config = dict(
    n_layer=11,
    d_model=512,
    n_experts=32,
    experts_per_token=2,
    d_expert=224,
    d_shared_expert=0,
    activation='relu',
    moe_layers=[0, 1, 2, 3, 4, 5, 6, 7, 8, 9, 10],
    router_score='softmax',
    normalize_top_k=True,
    routed_scale=1.0,
    balance_loss=0.00283,
    balance_bias=False,
    router_cosine_scale=10.0,
    init_std_router=0.0343,
    lr_router=0.000744,
    vocab_size=50257,
    norm='rmsnorm',
    norm_eps=1e-07,
    tie_embeddings=True,
    optimizer='soap_variant',
    lr=0.00192,
    beta1=0.95,
    beta2=0.99,
    batch_tokens=65536,
    seq_len=1024,
    train_tokens=538100000,
    steps=8211,
    dataset='wikipedia_en',
)
Below are experts of layer 3 (counted from 0) of a mixture-of-experts language model. Rows are named router (the router's row for the expert), up (a neuron's input weights, with its number), down (a neuron's output weights, with its number) and show model dimensions 64-127. Each number is 128 + 24 x the weight over its row's rms, rounded and kept within 0 to 255. Numbers have three digits each.
After each expert's rows: "gets" lists some tokens that make up at least twice as much of what it gets as of all text. This comes from a sample of Wikipedia text that the model never trained on. Tokens count by the router's weight.

# expert 19
router:150103149114096148098123146121114163162097147115146101136102131128111050152152137113093046086113142134111108157134164125115127139118146154153165128121151121123098112129126081115155105129142129
up0:118155124121176138140077119129138101152087116140075134136184124147120161167156124136130146130097147109096130147133147112170120137113124138104154128141123176121122151107144172107118128116139135
down0:103119152108136151141072115106177095142127101097091107143160117129125114147117112152112126081118122146116144139111163119142159175194114119165156113115125160084126125157142102129155115170111130
up1:159125095119170109083101105118126096128132141148189156131066165157118133129127133080175154129143086123139130091116102100109125112100175128081132129133097117099145149099149118136097151070148132
down1:141064058143154140118142143131075100162106123127112070176157105086145112157098127127128109115100105131145167149113121088163130119138123108128160125105079092126145109147125130122119112144152112
up2:120132134154088121135093130099125120153135153141121085130175129133163177129096092114122148181131154098106137127123112099153108112161165103103127103086111105129165115156124141081109100112132121
down2:108114102104137118118097099104139111096161133107132121127090111145115107112151129116124132119116088083144095078109168133096125127148098108083135125094141154146119101139115170063116082130124131
gets: "\n", "==", " ==", "===", " ===", "See"

# expert 17
router:161135126107126159133125144137129128169091149140149122119137172128145154102148136128103154081122163104140138123130134180139173174153171120134128114141167122129147117097119115155126116127106128
up0:094145166146152139095136106106129146154131104089148145120163096122153124132127124159170141146115080139128093147138105132111088159129142137119155143131143120108146122112155140123160153141116126
down0:173126151145120145147136120127127151146148130135137125129125100121124115096143117125151130135082101110098115141128166066138139107128140162158176130138133170130172120100090121116109117114127155
up1:111117138131098114094058189120098092147130102146137133106176137142104074138140140147131086132156111154124144149112135112126152136131121146140096163136161110164128124107105126089146113139165115
down1:132127127108155130149148099147152167105150106131142135124088146103127156120103129144121099143163085072106147151129122147108095134116131127145125165057106109125121143141116079085160116137116124
up2:084135109136157141123094121107102096100128141139165093142119149161118134151115097108147180090180145126139145155137125085149139140110150125124149143069104113129107120110137081148094149123100119
down2:087115133135127119081106171141113136100129117116134117071129134099090111159151160101134135109142141084134126113161129146182130156146085136116130111128088113126119125122124151139146126155121134
gets: ".", " |", ":", " by", " S", " of"

# expert 21
router:132173092110104139115138181079128112112140112150147135134157075127170087131107153121156120112140105119125091109131179137127110152153086117196212118112126170120134134139098102127095114127130130
up0:158150169074146179138143111094168087136148114115097115139126165135136195148104117127092147160120133175121126163146129126148171133079137180116138115130114090143122114118127127112108139114142120
down0:111130151107143170083147139143130143140147118081153102111151134086153135140088124114117117171120121118130166104142166120118118168153124170119123142149143163111165123133180141143133120118139123
up1:141110160118131120136127124121076176160125138145129108100091116115095146139122129175161112106113162111075125153084139132115153111151150102136125147105133089098127115153114122133174154140143144
down1:146134124127102102089134140151121099100121080126107073145092108110145134132141090125113122127132135162133105129089135102138098094097132117124129134170108167127161146096101111109112082133132134
up2:107125126115117118117069120138084105131142084163107148138161104117135142118142146157145090085146119178136138143098157128118139149128140121133136155142123115161135135128136168111117113147162153
down2:150111150127104144100166128087137183125141132129121138112109130080128097136093134132139107101128149123142123096074103137115129140141118106178123142114136138150107128115121129110139118181124174
gets: ".", " as", " is", ").", " =", " are"

# expert 12
router:145144208135113132110131175099141125113100124123125079099172109131107121155137129196078094129105077133145168135125161128152156160134100101119118119132104116127079106137148140153126099124108129
up0:161112105119143159147117121122131131128090158099120155173072136111111096129144128096148146127120134141120165164136152122089155090160119150121105139107126139131095107174174133088182125136164131
down0:103119116126169110133087119119119138120137135149131109122103161129108171105116165084125136135116136131130113130106172099115094104125140124107118114172125124112122163151133153135138099136129148
up1:097128136118141168162107096107108132140133134123108110105108086104134065161198121133147154148161103124175168138151077147116127135116122132115117136176147156115115152120124143131128136118136117
down1:151164107114131134129121116152108058106123159134146184140156128122132137158131154104182120088196107118140166086143159150093143117151161143111142121188158122069162153120142128107113156162148096
up2:126145107129141145113072138141105117129139044073087152126136078110140149171107135152127114144149144161142139130130129103147128132155170164157146127116121142120143119152175124129150128104122127
down2:120125161104135123119106140103089148141130130138138141116156109149155115159115119126151120153129138147139082097136134152152170144167157125127181111128119161127141165129118139141130086170118140
gets: " was", " a", "1", " an", " music", " were"

# expert 18
router:118091138141200118163111104118088087136138157185117118141160097132131143171118192119119149143126098135166161141134135082138156124108108133088177107158136128133134110120119116160119150125167127
up0:132127130120126157137125119102169141106158100089133176159172143119113149159113119132124146189133097177151142135149091137138098141121114173117129165135115145135133129107121152113158120111162134
down0:146119139170133122139155076097121089095137125132084128127149136118137147161136102095109126127121137123143119112124153122105125140129071095124160096111146130118148117140124107095171104123130100
up1:095114095129133104128112161098123111159099124123188128158163120121142111125121107151131128052134162175131082163147153150126122168160169096116130163129139113139159154109138157139148124096120117
down1:128114140114115131157126162156130114199142140086141144144170139128071121134108143106149155091098137071133122147168113120110153159147168064113113144119151138144094104158101094064106154121138143
up2:101102109115142121168137122120137106189133073145106082140127156155131092136115090139139112100119116134098199108131115156141146143122182130139134136119150134169091151158120132110158146104149110
down2:152101132109107156116132135098083127165102120143127115159142123112111113141118130134111118106136113150103111146176123119140121168141162114113161135139142131154093133112094126100144106134145111
gets: "1", "2", "3", "4", "5", "0"

# expert 29
router:121149126124129101174120135148099108149143136115134137125109126133101156116093057128134166148121159130139155108129096161112185148098176123134137155142120142141163130145142111145134136131140129
up0:146155077093111133123102138111189121159160161140151154136176130143160140165108127166141124126112098096123112152110114126182131106122141107127110143096136117148116179133147151114133132137138130
down0:132117123131135097081084108088115121125124126153149092095142149144105117138107125114117102129119125124197143128143100164141127140133159121140153163123098170105116142073132159139126095128136080
up1:129109136105163129096158162101150126094116115094136113143113138125105121113145182112129120132094086140089101099111112141108083157145143135103147146135116130199130127141161128153145144110112120
down1:111095138107155100134177105113131105098141117102169138143126108136074124110124150172184146121113086104150122130153135097075121168128154105098107123130098172117104095109129127137166115142115153
up2:140139124128121130149090156117164123097129136133135166103105156141106087167105181144101117089121152079095115181158118139149171105102122110128120129095107098182148151126140161129097128128145109
down2:134113110119127138130107152108132153079097089130140123153117138132170089187166165159116142138153116134154171082143093120149144139095112118132164160154132112171167104118139152117128079150143146
gets: ",", " that", "),", " but", ".", " he"

# expert 24
router:124089117142110172141160112150113136118123099118124140172214107121116152127138145118147147160134130109113173128101141063150122122094124104087107166111130091109140147149125139157125114125144127
up0:195147156109123143148147111124151166153104128130102108135145116151096132108100135126130119126097160130153139137121129126083108097112070115099088134169132151124156106129138163116142139123168133
down0:139124132155151137128148120089134128176121091137126134124134161124114093126104115097133117123112166099158082101061125103115120092111171159124125123117114105156097137137114129123091109147143151
up1:144163091078126141143133102110120181135130141135119169132117142151168059136141072094113113110098146149158123147155081132160121094108152100139110139144147116100149099120138116098121154113136106
down1:153131127100141157181149159150133160093136173119130133090139128155138142141123094138135112118130128151113156124119123135118118130150081134122141126158139135113109130106109129117081153145162148
up2:142091136093144175134145109100108136105107140123118119157098150155131127135146106124112120121110085140105102119147109147107131130190133123128122100095206134108135142123149186120133164132133127
down2:144118151090119152142143113135169137119132134116129112129172126132158159114149126092092104144116138137138126122153122106130111161148135149130155108114144118088120107116143134135181139096137139
gets: " the", " to", " his", "s", " The", " their"

# expert 0
router:180171178114105135144140112111127148146122144113131149141135103122097132116101123119087164187117151134094174127143149158134193113149110151136100106133157076134100125163103091129156149125132129
up0:106090092115121118132093131121113154148124132128145147138097149128120140140125146181174121113076129119129086156125154168114162138117130170141136126134101136126075143115104129133166134150126141
down0:071116155152134108173129128125111090149103160101101146102112107158144149107123135118144187124130149145146156110111157125080086147117119116113129128177105100120133134115108090143103102128136135
up1:132127087133124063138109113149094117177133118119138139151154081145136119171110109144190108109156156174114160172136107124127110081136125120139103129131130115161134114109119148102135159087141135
down1:122161121130129098091152127095082165149141150143124096139152121101116134141096142096146133117158142097138147147125131114127176151128163195097132123135194103146107115125082090123119101125121159
up2:118119064114104107112140111125127151091171139148134156098132153127088129086146137137181119113103123142140128106111106096098130123147133118115132141131160149135164092121110131133086183130132151
down2:142103127099140123128119119088112159126137114121169141142104151189123102110112117085066107134144152129129119121115107120141099094121095107081109152120142131087157143117155156152132128145145124
gets: " which", " The", " It", " that", "°", "0"

# expert 15
router:120118147156156139154105111130120137160130166111151092107103132074148119118123127098128158147133122130097152125161153144106136107145118138144134120060145142116135133131107108158122077118102176
up0:130116158133156132176134128125101120126144143156109144146090159149069166127137157118137093160150120136128119138155175121163116083086130109142132160159099158178120163166132133119121147144143106
down0:136149094135143132125109156164101100144121157128110117117093159101119132146148170113149088134138141153090143102174140128135137132121141083164129099137158145154124170161153099117099142110153162
up1:135084121161118156154147151149118113111111134143170141102087155141115091131113136141114121111135135117080123145130133095132119131114104067065134156086119118139127142170132122157150100107124121
down1:134133136139101145132086120157095115109121140096133147136137101086150134119140139129127131133149083162166154147134106140152143138135139107149157129129145137121106111172137121104130106125112101
up2:106173144185162133127139133144116155145126164160150122120093088126125065131158135124150095196120127113117111168137114142149115131130120119102129110126141135137156159152133148131101147141116137
down2:137138139150160130137146094134178145076141127134131140174128083137155134093160131152122118180124132130118119136133144131140086136141153149137089162172114127154094098116125123172096132157145129
gets: "2", "|", "0", "3", "4", "9"

# expert 13
router:143148105148166096100135136161117116136137123106120120085131158106135131156136140110115131143115137092106155123130146144129134146140124114155113109094117145153093105153118135161110100123104165
up0:165203113112140119107092103101074120122118133091130145162097114128099183132136136157138100122144132143134136152150175154164146119165114133185146101155112140117112117122153136109097130160145138
down0:139138059144132125117110139154157130141117158105127168122180134084121117165125135119137119128123141150106112132114119121070124132140178143163135139142125125163114158117141122110109135137089134
up1:088102129117137139149187108099119106150164142152112082114153147143099111138121111118157157102159129106109117184093113108156117099128172146109135097147120146157154102140101113107156168126127125
down1:113141106116110129170119125099123140115129157155157137091116119130126145080125121118188118101107144121131082106141112149137155209122139119100125177128160113112124142130134134117082158122110143
up2:130140152133123130118143141146120126169114120130130149115142074098135124201086143149107141133072133146125066150180129121099113145094163128127099145148119138129140109145142148143104136156153125
down2:145132075109152146116117085156127128169181122159101149146144139168145126141119124094083097128127102129144091177146133089125119167158151166110144109127160133129154115122110119152132181155136126
gets: "1", "0", "2", "3", "8", "5"

# expert 23
router:135106124072130099070124147138116113119141141118127124102186105132167114136129107086122112129147102149103096123119177126108118097126122164120136143140136140146142095093141133094119137124116129
up0:145167132140113066124124137092153147149155109130173149155091119144117140115145162113135131099129104134132114155134141115164092137102146160112162118122139116124161140154142111148114128127102087
down0:145139146102127138123082118136132152111109085137119106108130138135142080117130135147150156121126150148124106158106134127112112122130127098114115102144165142131116121109130139117164139126117129
up1:118127111119127148097123113187151147155161131134153119173120125152094120117142112113151159090149061132109142133128114126122123128126120110122118103134132163126127178106148098138150153126101144
down1:096123108103115113170170133099104118147153159101091101126144135141137106113122156103115095152134094120113147122096132140105156117098109131174126093135142136121119111112159109106098117117090144
up2:104151140131140129126122125041104116134114105169123078106164133124114090112114176096188121130170145148096148133190108142133118122112106156129096118115164128119075141095133124099121132123126129
down2:135109131128147131124089111093125129120130124109162146155100094107112085116110129102173150150123118127089156140119159080109091090119151102114134153148147150162089118143158175121143132147208156
gets: "0", " |", " were", "|", " are", "%"

# expert 3
router:100172161132097125134117120152145135167128133157139119107160111131150153150130125116116110108124139115107139125123125120125156139145111135129164151162144110158159129126109145107141132130125127
up0:174145113130137111139139137166097081134176158129113159114132158133094139109091116131130126153128161087143129132127120140134097145137117141108144124108133084138154129103121135125165142143078092
down0:158120128071172078129114117140144125128150124133121099107086068115141102107123123130117104159121194127153120145142126202141139140134124112133124170085109160133135100123084135128153129153173121
up1:085072094164146063111109113135136142149126105122120143141104112125117164114103140151115099158141130096124141127108140144118123140096112152129135087115113147113130190087191139128162144145109112
down1:149062129130121140108134171122140094135167126103138174138139148145127147112134113156109144151137098126126103122135118122110132085098114101136131122135126157126150140146102055091144099148088125
up2:148121126111176117127104150153126157076146090119121153114157089162157116105136114114093103114145134109106197163121114132132128134129132143155094173134164092125090122130121133115135133122075115
down2:129061146128159076175153116095161107088151121137131123165142118097171111118119125116145135116095140149122180179143100134133147121093103123184084132152144085129191125137147107122166126138105131
gets: " a", " the", " an", " A", "s", " The"